Experts of a small language model.
Size: 9 layers, width 512.
Experts: 8 experts in each of 9 layers, 528 SwiGLU neurons an expert, 1 pick a token, a sigmoid router.
Training: a variant of Adam for the experts, 2774 steps.
Below are experts of layer 4 (counted from 0) of a mixture-of-experts language model. Rows are named router (the router's row for the expert), gate (a neuron's input weights, with its number), up (a neuron's input weights, with its number) and show model dimensions 256-319. Each number is 200 + 20 x the weight over its row's rms, rounded and kept within 0 to 999.
Before each expert's rows: "mostly gets" lists some tokens that are sent to it at least half of the time. This comes from a sample of Wikipedia text that the model never trained on.

# expert 7
mostly gets: " such", " oper", " many", " most", " music", " public"
router,187,207,176,187,234,192,209,196,236,209,190,227,238,180,224,225,199,209,166,231,195,214,203,204,182,216,196,179,218,201,182,205,190,194,205,184,202,217,213,183,231,183,189,194,221,169,205,240,215,202,188,193,203,219,201,207,199,195,183,172,205,201,190,171
gate0,220,205,208,204,198,201,192,247,185,200,192,212,188,209,149,165,217,228,231,210,224,204,187,190,176,168,200,202,207,198,194,192,152,198,193,214,217,203,193,174,222,213,168,210,215,215,199,204,197,212,156,193,208,187,189,175,200,184,201,236,191,188,211,227
up0,206,225,226,198,214,210,204,185,214,184,211,213,197,174,167,202,188,185,190,202,231,228,213,184,198,186,193,231,197,210,181,184,242,217,188,222,170,168,181,244,191,175,219,199,201,172,182,177,180,176,241,237,202,212,156,222,161,208,191,152,188,204,197,175
gate1,189,201,213,214,226,202,203,204,193,231,208,213,180,186,188,212,226,187,212,201,215,186,188,185,264,265,192,204,223,183,188,180,200,219,184,203,210,217,201,203,222,197,208,204,217,159,188,180,208,215,189,212,197,205,224,229,234,196,210,152,236,171,242,214
up1,202,200,173,199,169,198,184,198,198,205,227,214,213,188,178,188,235,189,181,183,212,165,175,178,211,204,232,215,198,204,223,166,223,204,207,198,184,209,194,206,208,224,194,217,234,210,170,215,203,188,206,202,216,170,192,194,207,208,174,228,179,196,189,161
gate2,198,204,195,161,200,159,173,251,204,182,204,186,237,161,197,198,201,210,212,217,208,199,169,189,169,179,200,182,196,216,229,167,192,211,211,221,223,187,175,195,193,197,229,240,203,188,191,180,165,222,209,212,203,238,190,191,178,218,213,161,200,186,217,207
up2,204,204,209,176,198,212,161,203,186,190,229,209,211,229,178,214,190,209,216,185,212,176,203,202,200,223,196,190,170,192,226,223,214,196,233,204,206,208,180,175,193,193,196,171,203,188,193,171,164,194,217,180,217,175,192,174,234,212,210,159,210,189,189,186
gate3,191,181,204,174,241,191,214,210,218,186,178,187,188,190,223,189,233,254,202,233,227,219,247,194,216,221,177,185,253,227,230,197,189,204,217,197,181,198,199,201,183,203,217,198,188,189,197,240,204,217,210,221,182,177,219,224,216,181,212,239,196,204,199,202
up3,226,193,210,210,181,189,222,214,211,213,210,226,209,178,178,196,191,214,211,211,200,217,218,219,186,182,176,209,232,207,203,191,181,155,206,213,186,204,231,222,174,210,195,182,162,183,209,214,208,199,174,189,196,204,179,239,204,186,186,183,198,175,217,209
gate4,188,185,180,215,198,226,191,184,191,204,218,198,219,181,191,225,184,209,179,179,178,169,187,184,198,190,192,266,188,202,218,186,191,227,197,172,225,201,195,192,179,199,176,175,180,182,197,196,256,145,202,190,208,211,192,148,208,204,178,222,218,188,200,177
up4,197,216,201,176,240,198,206,197,187,211,171,184,193,176,195,182,194,219,206,210,217,157,183,163,195,176,208,200,217,194,189,186,193,233,210,199,228,200,208,186,189,222,227,191,182,183,222,167,209,195,194,221,213,166,207,199,171,217,180,173,175,208,182,221
gate5,186,183,211,174,215,223,202,190,203,204,208,200,199,174,231,225,208,195,241,222,196,197,216,205,185,183,208,180,182,233,195,185,207,216,213,174,214,189,196,170,227,208,187,211,204,206,179,189,202,218,188,219,188,191,176,167,219,168,198,220,183,198,207,232
up5,212,196,202,174,213,222,185,184,190,197,209,210,207,228,179,164,201,188,213,190,214,177,210,239,202,213,207,210,212,200,198,202,187,179,234,183,172,210,192,188,199,188,207,205,214,218,187,213,193,226,210,195,219,255,187,203,191,186,209,223,171,188,197,223

# expert 4
mostly gets: "ized", "ful", "itive", "ated", "ible", "ership"
router,180,192,181,205,216,213,207,196,214,213,211,194,238,216,234,189,206,202,180,192,197,174,221,203,179,182,220,198,213,184,202,214,183,192,214,205,228,220,181,226,213,188,202,217,167,197,260,204,197,210,186,182,228,242,209,194,197,272,195,157,188,178,172,206
gate0,202,206,165,229,150,219,213,223,202,208,212,163,208,213,201,167,191,203,234,220,169,225,168,226,176,202,163,206,192,168,195,186,194,210,192,192,194,203,209,195,180,158,212,173,210,200,212,163,198,204,212,232,219,171,178,171,208,182,215,210,184,198,204,156
up0,197,214,227,180,203,193,193,197,245,226,168,220,219,190,194,214,220,175,238,212,216,195,203,225,196,228,230,211,245,229,234,203,216,174,190,231,188,194,233,207,197,201,199,205,182,202,238,229,177,193,171,222,221,185,184,220,210,194,203,240,246,186,186,212
gate1,195,236,214,215,198,203,208,183,201,191,201,221,217,179,227,164,218,165,212,165,207,200,199,188,209,198,211,208,232,198,168,207,185,201,181,183,189,162,220,224,246,191,196,240,171,221,206,183,207,203,212,206,213,223,205,221,166,234,210,215,201,165,218,170
up1,209,206,206,191,211,183,187,182,213,202,202,202,163,194,196,180,197,215,184,263,194,196,204,204,194,182,204,193,187,208,247,213,214,168,223,207,208,206,188,155,198,208,230,168,194,187,215,179,202,220,223,215,212,180,191,220,192,224,184,187,225,199,160,171
gate2,220,208,193,189,191,233,193,219,173,193,209,181,209,193,184,190,191,193,188,185,195,220,209,198,220,229,200,175,202,184,211,228,205,195,191,174,166,197,205,196,210,185,209,208,224,175,202,195,196,179,171,212,190,206,206,216,188,197,163,192,216,217,196,201
up2,219,204,199,225,193,233,212,205,211,217,208,149,214,212,178,200,194,194,210,242,168,190,162,193,231,161,156,187,192,215,186,181,201,187,208,199,218,204,171,241,198,205,176,175,206,154,198,195,216,207,218,207,168,193,178,198,222,213,183,168,213,185,199,161
gate3,141,208,198,230,173,194,175,191,223,223,199,161,199,178,189,183,219,190,172,214,213,199,148,199,199,191,190,196,226,185,191,212,184,201,200,173,184,200,183,198,232,238,191,176,170,172,212,235,183,177,191,183,178,208,190,190,217,201,225,207,192,195,215,198
up3,197,206,197,233,218,203,214,210,222,237,193,226,181,186,178,203,199,235,207,194,190,208,189,228,209,228,206,233,226,221,171,188,174,198,204,194,207,176,189,200,186,214,201,197,202,220,193,215,162,215,202,194,227,177,225,216,207,225,182,179,201,194,170,204
gate4,198,244,197,201,176,234,217,166,198,214,191,177,224,177,181,195,217,206,190,203,225,168,175,198,205,198,221,211,231,203,174,174,210,180,208,220,219,218,168,154,221,184,178,201,220,191,225,169,196,180,205,231,165,211,164,210,213,210,201,194,212,193,175,181
up4,216,207,220,213,207,193,220,193,196,192,198,218,219,147,226,202,221,216,202,210,204,190,199,194,200,204,176,181,167,181,201,193,201,218,197,201,197,243,187,159,224,205,178,212,238,186,179,196,253,210,218,229,181,184,160,206,214,200,177,182,221,201,204,192
gate5,220,182,178,168,189,185,198,210,206,182,201,187,209,209,216,211,197,226,177,208,190,204,227,201,213,199,206,194,209,189,211,184,206,203,205,202,184,187,188,187,219,204,223,187,212,199,248,177,213,195,223,215,195,233,199,202,173,177,224,196,211,209,198,205
up5,202,217,173,206,199,207,190,215,196,249,206,209,191,198,189,192,200,202,187,179,185,192,194,196,186,215,199,183,193,202,222,195,200,208,167,171,221,207,233,164,210,199,221,219,218,181,229,212,251,225,152,207,204,207,187,177,208,180,174,184,203,189,208,211

# expert 3
mostly gets: "aj", "ik", "ić", "ya", "ah", "š"
router,204,214,196,215,216,184,209,213,208,206,204,215,253,220,206,221,198,164,191,199,214,192,218,211,166,179,196,174,183,185,211,201,211,202,151,184,186,183,186,180,216,175,207,226,198,183,241,181,159,213,198,185,219,223,171,175,186,239,156,203,220,200,186,193
gate0,202,183,221,197,205,220,190,206,243,210,217,216,220,172,194,199,194,239,207,204,185,223,174,195,201,219,224,224,193,200,217,193,224,207,209,225,203,210,227,227,182,169,237,229,206,215,198,200,191,227,203,195,223,228,229,182,219,188,237,232,187,198,210,209
up0,235,185,216,201,197,183,216,208,227,176,204,192,196,198,182,194,191,220,202,222,230,189,190,202,199,202,202,231,188,205,261,209,233,190,211,183,187,212,224,229,207,178,223,187,198,185,181,191,179,228,223,188,231,198,156,198,210,201,211,193,213,184,171,180
gate1,204,208,233,174,176,218,238,217,206,185,177,256,191,195,234,211,198,207,207,196,234,183,199,181,206,180,233,231,233,173,173,174,204,207,164,166,190,184,186,192,183,205,225,186,191,193,200,191,189,189,182,207,210,192,193,189,183,181,215,243,192,196,205,212
up1,199,180,219,160,193,213,192,215,233,178,214,201,179,195,210,206,254,226,214,187,199,193,211,224,185,173,189,188,239,173,206,183,204,234,227,189,195,180,220,173,180,194,231,207,181,184,191,173,229,170,189,224,202,171,199,209,196,191,178,208,215,203,220,207
gate2,203,191,188,188,189,197,198,185,200,207,191,242,222,190,210,185,200,199,178,204,178,224,237,205,190,198,216,181,175,212,214,232,187,153,162,220,188,193,180,190,207,198,229,212,187,205,223,195,205,179,225,200,198,214,209,248,200,220,230,178,200,193,188,207
up2,209,188,213,184,249,167,218,228,169,169,223,177,222,163,176,197,170,190,218,199,195,166,229,203,191,198,175,192,186,164,198,169,208,223,204,185,197,196,231,170,196,191,181,192,189,200,231,206,173,199,168,200,170,209,183,212,190,199,223,212,222,220,215,224
gate3,188,192,153,195,232,180,199,233,240,193,204,226,214,219,232,190,201,219,200,194,213,180,239,217,212,209,174,190,186,199,211,224,249,200,208,186,188,201,206,204,185,179,204,199,235,182,210,230,202,201,205,198,213,213,220,156,199,185,197,203,211,207,209,215
up3,201,234,197,236,164,200,175,220,211,207,188,193,220,206,188,221,199,190,162,196,218,185,186,198,193,203,220,207,178,258,200,232,231,231,195,193,191,198,184,197,185,173,209,194,204,187,178,172,207,185,211,201,218,218,203,177,187,183,213,221,156,204,186,227
gate4,229,221,197,203,193,176,198,211,198,192,219,211,214,211,219,171,207,198,230,234,203,194,193,179,209,174,208,197,207,169,208,202,184,197,206,162,194,208,179,204,196,190,200,187,175,208,236,185,187,194,232,219,223,218,175,220,202,186,188,190,184,200,167,177
up4,212,158,212,184,181,220,197,188,243,167,215,221,203,199,196,204,219,189,202,205,174,178,210,178,206,167,214,200,199,232,154,205,213,189,197,204,202,224,205,188,225,210,213,200,217,181,189,174,188,161,209,203,198,200,199,191,195,225,237,188,167,167,191,193
gate5,216,206,201,210,165,206,232,185,143,191,193,201,228,196,249,198,163,204,194,161,175,221,202,206,208,204,198,248,207,211,193,177,203,198,207,175,201,187,218,230,213,183,181,210,212,173,193,197,161,176,201,179,215,182,162,191,207,201,215,231,193,223,196,215
up5,207,216,190,222,183,189,188,219,242,168,215,204,207,221,165,231,209,178,176,229,182,228,241,231,162,197,223,226,182,166,163,160,193,209,205,207,190,207,189,198,230,196,187,200,174,210,223,173,225,199,177,250,190,207,199,161,200,218,200,201,231,185,202,193

# expert 5
mostly gets: "\"", "\",", "!", " century", ".\"", " Charles"
router,192,208,210,194,213,227,197,207,215,229,169,201,216,212,211,171,190,218,197,185,233,204,220,143,247,182,199,187,218,214,195,215,237,182,180,206,197,183,210,185,212,198,221,209,200,191,220,198,197,206,164,198,212,184,190,209,206,234,168,166,156,200,179,223
gate0,194,226,193,182,227,209,191,218,208,154,200,231,209,220,244,196,211,193,200,235,207,220,210,194,198,217,193,206,194,196,215,247,218,208,171,193,208,193,202,189,202,198,217,185,223,231,202,232,166,180,195,186,192,233,194,194,198,221,203,160,200,201,235,214
up0,201,202,212,182,178,202,214,199,215,203,205,222,161,196,210,217,170,233,197,218,181,200,182,189,216,241,220,192,228,174,219,170,206,207,218,204,165,179,177,246,195,199,215,183,196,187,202,206,196,213,206,230,187,243,200,196,213,177,218,178,194,200,218,228
gate1,213,191,194,208,220,170,223,200,188,188,206,189,191,201,205,190,191,187,172,237,192,173,189,184,188,198,224,221,204,230,206,189,192,159,212,225,185,199,204,199,217,216,222,221,233,221,216,187,212,183,215,173,219,196,204,191,166,201,197,216,215,219,214,224
up1,171,178,205,204,208,232,224,218,187,197,201,188,211,161,214,181,208,232,195,185,246,188,182,181,186,199,219,188,211,201,165,229,221,237,165,220,211,195,182,216,190,198,201,181,181,247,183,197,201,173,216,226,190,215,254,228,167,200,180,242,198,195,212,217
gate2,213,182,221,206,210,194,202,213,174,214,212,169,187,207,241,198,145,183,208,193,246,167,170,218,218,211,223,202,203,184,191,221,223,193,201,216,195,216,198,166,230,211,191,207,182,212,191,161,168,204,208,179,208,179,157,155,179,203,206,197,166,217,180,184
up2,210,217,200,207,204,191,234,229,195,216,184,186,197,154,190,189,199,209,176,228,208,206,204,213,210,220,229,179,205,199,222,180,153,207,202,200,215,185,212,194,195,191,175,216,167,244,211,211,225,181,170,223,211,228,229,207,205,221,189,228,191,201,170,178
gate3,199,176,202,203,200,203,218,185,200,172,225,195,193,192,228,216,167,187,219,219,239,222,174,177,199,194,199,220,178,203,194,205,164,241,192,193,185,224,186,211,233,203,190,219,199,204,214,177,217,232,206,176,209,212,221,216,243,215,203,221,195,218,210,219
up3,212,196,242,186,233,223,181,169,180,238,191,184,218,243,186,185,204,217,200,194,209,206,194,212,207,223,161,215,225,209,206,209,221,198,190,209,210,207,199,192,172,221,195,189,185,200,198,209,195,176,212,197,193,186,200,180,176,254,181,182,207,204,204,224
gate4,213,176,198,212,158,197,216,217,199,197,223,204,224,189,158,173,222,195,224,229,237,180,177,227,205,193,224,165,182,205,215,216,209,209,191,188,196,192,197,166,258,186,205,251,174,216,175,180,201,200,192,199,193,241,210,206,203,198,184,163,203,178,242,175
up4,176,192,166,193,189,221,197,192,230,172,204,220,222,207,195,206,210,206,251,191,192,207,204,202,189,208,230,210,205,163,195,170,230,198,203,182,187,215,203,183,187,196,215,174,243,216,210,205,174,201,241,182,213,173,191,186,193,192,211,204,178,230,198,177
gate5,209,210,207,162,208,183,210,204,203,173,193,194,195,219,196,173,190,218,180,206,228,184,227,201,222,218,188,202,196,227,189,235,218,215,187,192,242,180,215,220,211,172,201,202,210,176,215,194,186,183,166,181,187,215,202,228,209,180,238,221,174,200,211,189
up5,218,214,199,223,169,210,182,199,201,257,196,195,250,191,205,220,197,205,184,175,193,241,194,200,197,194,190,180,229,210,186,194,204,200,194,157,197,161,171,186,192,191,219,187,206,170,211,214,179,229,195,180,210,193,167,176,204,173,206,189,191,180,198,165

# expert 0
mostly gets: " so", "\\", "idae", " Ben", "{", " \\"
router,206,233,179,212,180,204,229,217,198,186,228,228,219,182,215,175,192,182,198,162,204,199,179,187,198,210,227,173,198,184,174,182,176,197,189,188,188,176,195,188,183,206,205,226,195,196,237,203,171,223,211,163,200,236,213,189,208,223,198,199,195,222,237,219
gate0,194,227,195,224,200,167,221,180,219,199,204,213,202,155,228,221,166,196,202,209,227,192,184,173,208,183,237,179,205,198,201,228,201,200,163,211,196,201,184,205,185,246,177,200,187,191,206,174,207,217,218,199,198,185,205,200,238,181,213,214,217,191,198,204
up0,201,226,245,227,171,208,206,189,176,206,202,201,197,189,230,213,202,198,170,211,216,201,196,222,202,226,160,208,197,191,182,199,184,192,171,176,211,200,232,199,210,211,238,173,226,196,200,206,191,197,187,235,241,189,180,207,171,218,205,218,193,194,215,223
gate1,187,190,196,191,188,207,216,199,209,199,216,190,170,194,233,195,216,215,165,171,214,196,205,163,182,219,184,197,223,184,188,195,195,185,210,206,174,207,163,185,187,211,165,181,229,213,200,152,189,194,176,212,214,213,207,199,169,223,210,205,181,191,183,195
up1,215,220,190,181,241,172,227,246,225,208,195,208,189,214,185,216,205,202,188,203,249,203,159,188,217,222,161,226,192,190,178,197,196,208,200,192,173,186,227,212,207,212,200,215,182,169,213,175,203,207,185,209,180,138,182,194,192,194,170,171,154,160,199,213
gate2,206,221,199,206,198,210,218,238,212,223,191,195,178,212,209,213,202,217,223,245,200,176,209,176,210,225,171,191,164,214,225,203,207,201,199,215,172,199,226,220,204,209,220,173,184,211,202,183,195,214,189,210,218,192,161,201,187,212,184,186,189,160,179,163
up2,196,226,231,184,250,197,178,184,178,217,207,194,218,211,240,176,179,162,177,170,218,172,187,180,183,194,174,225,164,219,201,207,205,192,180,206,213,187,175,231,204,184,203,185,196,232,195,183,180,228,192,189,205,190,186,213,167,194,220,192,190,211,189,224
gate3,205,204,180,207,193,198,218,231,172,206,191,198,223,184,162,204,215,214,208,193,210,210,227,223,224,187,174,212,262,176,195,212,201,187,169,233,223,195,169,211,195,217,224,214,169,178,199,207,235,173,208,188,197,217,217,175,173,218,183,191,185,206,218,203
up3,228,183,182,202,149,224,209,214,181,217,192,177,189,186,183,175,176,211,213,181,210,188,248,219,208,178,176,196,215,187,190,192,194,187,154,216,202,201,184,214,231,211,222,221,204,204,163,196,198,207,215,196,174,195,211,152,207,187,213,187,204,205,209,164
gate4,192,205,171,177,234,186,231,202,221,200,190,189,229,207,193,219,210,233,179,188,192,208,239,217,183,195,205,196,183,223,215,213,206,220,177,159,218,185,211,193,177,205,209,180,215,197,191,213,199,216,219,210,188,205,190,196,210,221,205,186,194,218,211,224
up4,184,205,231,181,199,225,210,190,210,189,170,180,189,203,176,208,226,224,193,213,201,263,209,188,205,206,198,204,220,229,196,206,205,194,215,180,171,204,210,197,201,196,197,182,203,166,176,187,217,211,245,201,205,191,198,240,214,210,215,192,213,195,182,233
gate5,211,218,210,209,222,212,189,206,236,184,187,202,228,219,192,188,197,200,193,213,232,233,195,212,196,180,216,218,200,183,234,216,183,223,196,181,209,205,182,218,204,143,221,206,169,188,204,185,188,186,203,168,219,243,158,177,172,206,219,199,192,184,194,217
up5,178,201,209,213,224,242,188,212,244,187,214,200,215,208,204,205,191,216,163,174,161,193,200,228,217,204,205,202,197,223,188,209,192,193,184,185,228,213,210,172,216,198,216,217,171,215,197,238,187,231,171,181,206,179,212,220,184,217,164,195,178,179,209,202

# expert 6
mostly gets: " War", " her", " early", " East", " Bar", " Har"
router,199,200,194,160,212,215,184,187,234,232,188,209,197,181,221,228,199,211,230,193,203,204,237,203,204,202,197,175,216,205,221,179,232,205,181,212,179,181,215,189,172,195,223,246,212,224,235,191,200,201,128,155,227,202,184,175,227,240,167,197,222,189,178,239
gate0,179,210,185,210,207,198,215,176,209,200,165,220,220,222,213,160,223,206,227,212,181,147,181,212,187,192,200,188,170,173,201,210,175,211,209,183,208,234,163,206,190,214,190,176,186,219,211,204,208,219,196,220,213,201,226,192,138,203,211,218,182,222,165,229
up0,206,174,245,215,199,206,202,188,170,183,177,181,235,212,204,212,202,193,212,180,217,192,175,208,182,177,217,221,201,215,200,209,186,201,183,183,224,208,181,177,211,211,197,207,231,209,192,197,191,229,231,209,209,231,189,184,192,203,269,199,206,198,187,216
gate1,205,191,214,224,204,202,208,189,191,238,237,184,198,201,201,207,192,219,194,180,195,225,179,187,197,214,193,193,170,216,189,199,200,173,177,224,202,198,176,160,199,182,214,213,221,187,204,207,191,195,217,226,199,230,158,221,231,198,153,220,192,173,208,204
up1,197,198,194,204,191,195,209,194,215,180,259,203,185,212,219,157,202,208,215,188,230,201,176,216,205,194,225,203,175,195,165,205,214,218,189,237,203,211,189,213,183,168,221,211,215,187,206,190,212,242,199,248,185,179,190,222,189,182,194,225,197,191,244,205
gate2,199,211,186,203,197,170,189,174,216,187,181,182,201,252,198,206,205,171,157,211,241,195,195,192,180,188,185,168,217,203,205,237,193,207,187,170,234,187,204,196,196,223,213,257,215,230,187,202,182,194,224,206,201,189,170,195,178,188,244,215,178,190,217,183
up2,146,204,196,215,172,216,204,177,223,192,188,196,218,207,214,203,190,191,178,202,199,172,210,227,222,196,179,178,176,214,190,226,223,169,194,179,175,217,189,198,195,236,213,204,220,202,185,215,195,214,199,178,174,183,199,186,263,194,239,224,186,219,183,184
gate3,212,190,217,192,206,202,207,197,222,157,228,214,209,177,192,203,241,234,231,195,216,201,185,203,194,170,220,176,183,222,232,199,207,223,206,247,200,192,218,218,175,225,237,227,182,218,183,197,199,207,232,199,160,222,199,196,208,192,180,240,212,168,253,224
up3,164,204,204,191,227,166,187,168,220,224,174,177,227,184,206,209,176,178,193,179,214,172,209,168,193,188,200,206,223,173,214,204,210,205,193,168,220,223,200,215,189,210,214,194,205,216,191,192,199,255,241,200,207,207,216,226,203,195,198,159,180,212,201,206
gate4,196,225,206,182,216,252,195,232,210,243,206,216,220,181,195,198,221,199,184,202,172,194,200,164,231,191,184,201,175,180,208,170,171,215,220,182,171,201,191,227,189,219,249,195,199,204,242,198,190,167,161,192,182,224,191,176,166,216,206,208,196,205,209,209
up4,173,200,174,203,188,215,176,242,193,215,223,189,173,194,180,220,213,221,211,165,168,193,183,188,181,189,181,174,210,174,190,207,206,172,187,211,224,236,197,168,231,183,211,188,191,207,236,212,183,190,192,194,213,221,182,203,233,226,175,185,188,202,167,157
gate5,197,192,208,205,174,195,206,207,232,206,213,181,221,198,214,235,195,192,219,215,231,237,174,159,220,203,228,175,213,207,200,210,217,195,216,214,176,194,208,221,209,216,173,187,240,219,187,178,231,192,185,184,193,229,235,201,213,188,211,179,227,187,193,187
up5,207,212,193,234,195,207,185,183,203,198,211,237,193,193,199,240,213,145,200,176,176,160,190,209,167,180,219,198,174,219,207,163,221,176,228,217,242,223,231,190,206,210,185,195,180,201,177,190,175,207,192,230,208,212,200,194,185,180,179,162,196,175,213,183

# expert 1
mostly gets: " Team", " player", " football", " USA", " Championship", " medal"
router,211,199,183,216,175,197,229,214,220,202,206,213,229,245,213,207,164,175,197,157,169,231,193,192,200,168,213,222,224,194,212,196,190,192,204,199,197,190,188,218,211,187,202,219,158,222,245,201,212,206,214,183,204,205,191,167,217,195,211,246,198,187,175,183
gate0,166,218,216,165,202,203,207,189,207,184,198,191,173,206,192,216,233,194,160,213,176,197,182,162,186,220,240,238,196,183,193,191,252,197,196,218,227,189,196,213,186,222,197,219,197,180,216,210,175,220,178,163,192,184,228,227,203,223,188,198,207,260,189,246
up0,216,231,172,184,191,223,179,218,192,176,229,208,194,223,216,195,190,189,209,198,193,192,213,197,224,200,204,187,188,199,193,191,175,194,162,220,189,222,181,194,192,163,192,227,213,198,225,214,201,204,211,167,230,204,220,143,187,183,185,195,194,220,218,177
gate1,229,177,199,180,206,199,193,197,216,219,202,208,223,208,213,175,185,193,180,215,176,197,187,189,205,209,224,209,188,195,219,191,196,172,193,203,176,192,181,207,237,168,231,189,171,217,204,206,184,185,174,194,183,214,184,166,199,166,196,202,169,161,187,195
up1,194,182,193,204,217,241,211,239,184,215,164,221,224,206,173,207,209,172,207,216,175,229,195,221,190,225,212,226,198,210,203,199,210,181,208,232,194,234,208,228,226,216,215,196,169,181,198,208,213,183,198,196,168,204,204,187,217,226,183,219,182,208,200,182
gate2,209,184,200,169,223,201,188,173,182,228,183,212,204,211,208,216,185,170,211,232,211,194,196,207,231,205,183,210,194,215,186,179,200,212,193,202,209,211,207,214,243,190,216,204,204,202,178,191,209,185,193,210,189,205,176,220,201,212,220,195,208,164,210,221
up2,188,205,230,177,198,206,168,230,243,177,215,222,171,240,205,170,254,214,189,171,211,233,205,240,197,213,223,216,216,155,241,205,231,210,237,198,218,190,193,204,199,210,174,207,206,230,181,189,209,199,194,240,174,186,177,198,210,171,234,225,200,156,200,183
gate3,224,238,212,251,171,217,216,194,183,211,218,180,187,214,195,208,188,210,215,226,200,198,206,182,200,196,187,216,199,210,189,181,225,242,218,203,193,196,226,179,180,170,209,226,208,192,210,202,175,191,226,203,213,180,199,177,198,185,202,200,183,175,163,208
up3,200,200,196,192,152,213,197,224,201,225,205,214,238,201,217,218,198,226,191,215,189,169,189,200,227,182,232,183,166,166,180,221,186,180,221,233,199,204,193,206,186,199,184,187,212,210,203,214,186,231,204,208,179,199,209,196,231,187,204,173,183,207,194,158
gate4,218,220,208,228,195,202,204,204,183,160,227,212,209,210,212,214,235,253,148,168,175,226,193,196,212,176,184,240,206,182,221,218,237,204,206,198,200,234,199,191,210,198,178,182,200,179,193,167,199,170,188,216,194,205,204,197,157,209,231,197,184,194,252,193
up4,224,185,205,192,234,182,215,233,187,194,204,206,201,189,192,216,216,199,209,231,210,206,215,192,192,232,182,172,191,190,188,230,170,230,167,200,195,177,181,190,243,244,204,218,196,186,178,206,214,239,154,235,212,198,250,213,217,216,164,190,197,218,204,214
gate5,216,203,202,185,177,166,176,198,182,225,192,210,208,201,209,155,197,214,207,186,166,196,198,215,223,186,156,200,184,204,184,172,243,201,188,217,208,224,234,174,176,191,198,208,209,210,213,214,217,230,215,185,173,175,199,195,167,213,216,170,184,218,201,207
up5,204,227,207,177,196,180,208,208,201,216,199,200,190,204,228,165,162,189,222,219,215,193,191,178,204,204,225,230,174,217,189,198,172,207,224,189,194,170,208,192,220,189,215,224,205,184,193,233,240,208,209,173,207,207,192,187,173,208,199,174,192,205,194,168

# expert 2
mostly gets: " July", " October", " August", " January", " June", " November"
router,183,231,194,199,217,207,186,202,195,170,220,204,219,235,200,177,198,208,220,192,159,214,217,190,158,198,169,206,222,191,200,229,231,192,222,194,200,226,179,186,210,191,212,192,213,219,213,237,196,225,203,201,215,215,195,180,175,212,162,164,191,189,175,201
gate0,189,203,180,212,222,228,213,252,199,195,203,207,169,206,209,213,199,237,216,184,186,171,220,248,219,213,233,194,199,199,207,206,196,174,176,188,193,189,223,192,177,187,224,213,184,177,191,201,187,174,185,214,193,200,170,176,194,225,219,219,212,211,203,217
up0,215,172,173,183,186,177,225,214,191,157,195,196,216,177,218,200,187,148,158,247,227,221,213,162,192,177,198,181,247,195,223,213,225,218,238,267,160,192,183,193,189,207,201,206,215,177,227,193,225,221,211,175,186,193,190,204,201,193,175,208,170,233,218,191
gate1,200,230,186,212,235,221,223,169,201,173,175,195,195,165,165,183,158,224,200,187,208,179,208,151,205,191,203,211,193,158,196,219,189,192,174,201,195,181,201,147,211,185,201,208,199,200,218,195,183,209,198,176,192,174,204,229,206,176,199,187,195,228,207,236
up1,163,179,220,194,225,177,213,203,190,208,161,193,190,221,196,196,229,209,170,180,225,234,227,200,200,204,178,173,212,190,189,190,187,227,190,169,188,203,214,189,216,175,214,216,206,179,201,180,198,164,189,183,248,217,190,203,200,182,192,201,212,206,161,220
gate2,204,222,197,190,222,174,187,199,183,213,201,202,210,186,193,248,189,192,220,203,186,246,172,202,160,189,180,209,202,200,200,196,236,219,170,188,199,213,202,217,185,196,186,189,223,196,219,173,177,175,185,211,201,246,220,222,188,223,203,209,190,183,200,157
up2,211,195,209,191,187,204,164,209,207,173,238,240,202,193,175,206,254,203,199,201,195,223,176,212,232,216,211,203,183,212,214,226,194,195,202,218,187,201,234,175,229,194,185,198,215,201,150,232,212,167,205,176,193,160,194,181,206,201,189,173,199,200,204,200
gate3,231,201,231,222,197,192,224,206,217,168,203,195,201,214,208,204,232,244,180,198,175,209,188,174,214,205,193,204,227,203,220,217,199,170,225,211,189,197,154,184,202,181,198,177,202,217,173,194,197,175,217,212,182,206,177,181,228,181,207,222,223,209,213,184
up3,186,221,205,192,228,203,203,198,222,197,186,202,187,215,180,209,178,202,211,206,160,203,226,186,176,198,207,195,167,203,183,168,227,168,208,160,182,198,177,206,186,199,224,212,154,214,176,178,177,227,205,206,247,184,199,217,160,224,212,178,182,177,206,206
gate4,209,254,199,176,185,178,214,225,203,204,248,198,168,184,237,223,206,194,210,216,200,236,235,186,196,220,177,192,252,198,245,214,202,222,203,220,168,174,189,200,203,215,198,224,160,201,197,239,210,197,212,172,180,197,195,183,230,177,242,206,233,230,218,222
up4,222,193,205,165,197,214,223,204,189,220,195,179,211,203,224,245,191,176,218,158,201,165,189,194,224,227,216,167,189,196,231,197,189,179,196,197,224,169,196,219,239,189,226,170,185,226,202,210,162,196,238,174,200,202,220,147,209,203,197,197,244,195,177,217
gate5,171,249,226,216,171,225,200,192,200,200,222,181,217,233,172,180,201,203,214,204,222,195,223,188,198,215,182,222,181,210,179,165,205,204,203,171,199,192,184,232,181,182,198,167,201,212,195,189,205,209,139,219,180,214,201,180,206,201,170,228,219,228,207,199
up5,231,190,174,224,162,224,243,200,197,189,152,229,202,204,239,216,196,237,238,189,187,185,192,162,199,211,188,202,225,194,208,220,194,160,198,213,208,210,236,205,209,185,162,212,192,175,181,186,152,203,188,183,202,178,220,187,162,198,207,189,210,224,175,188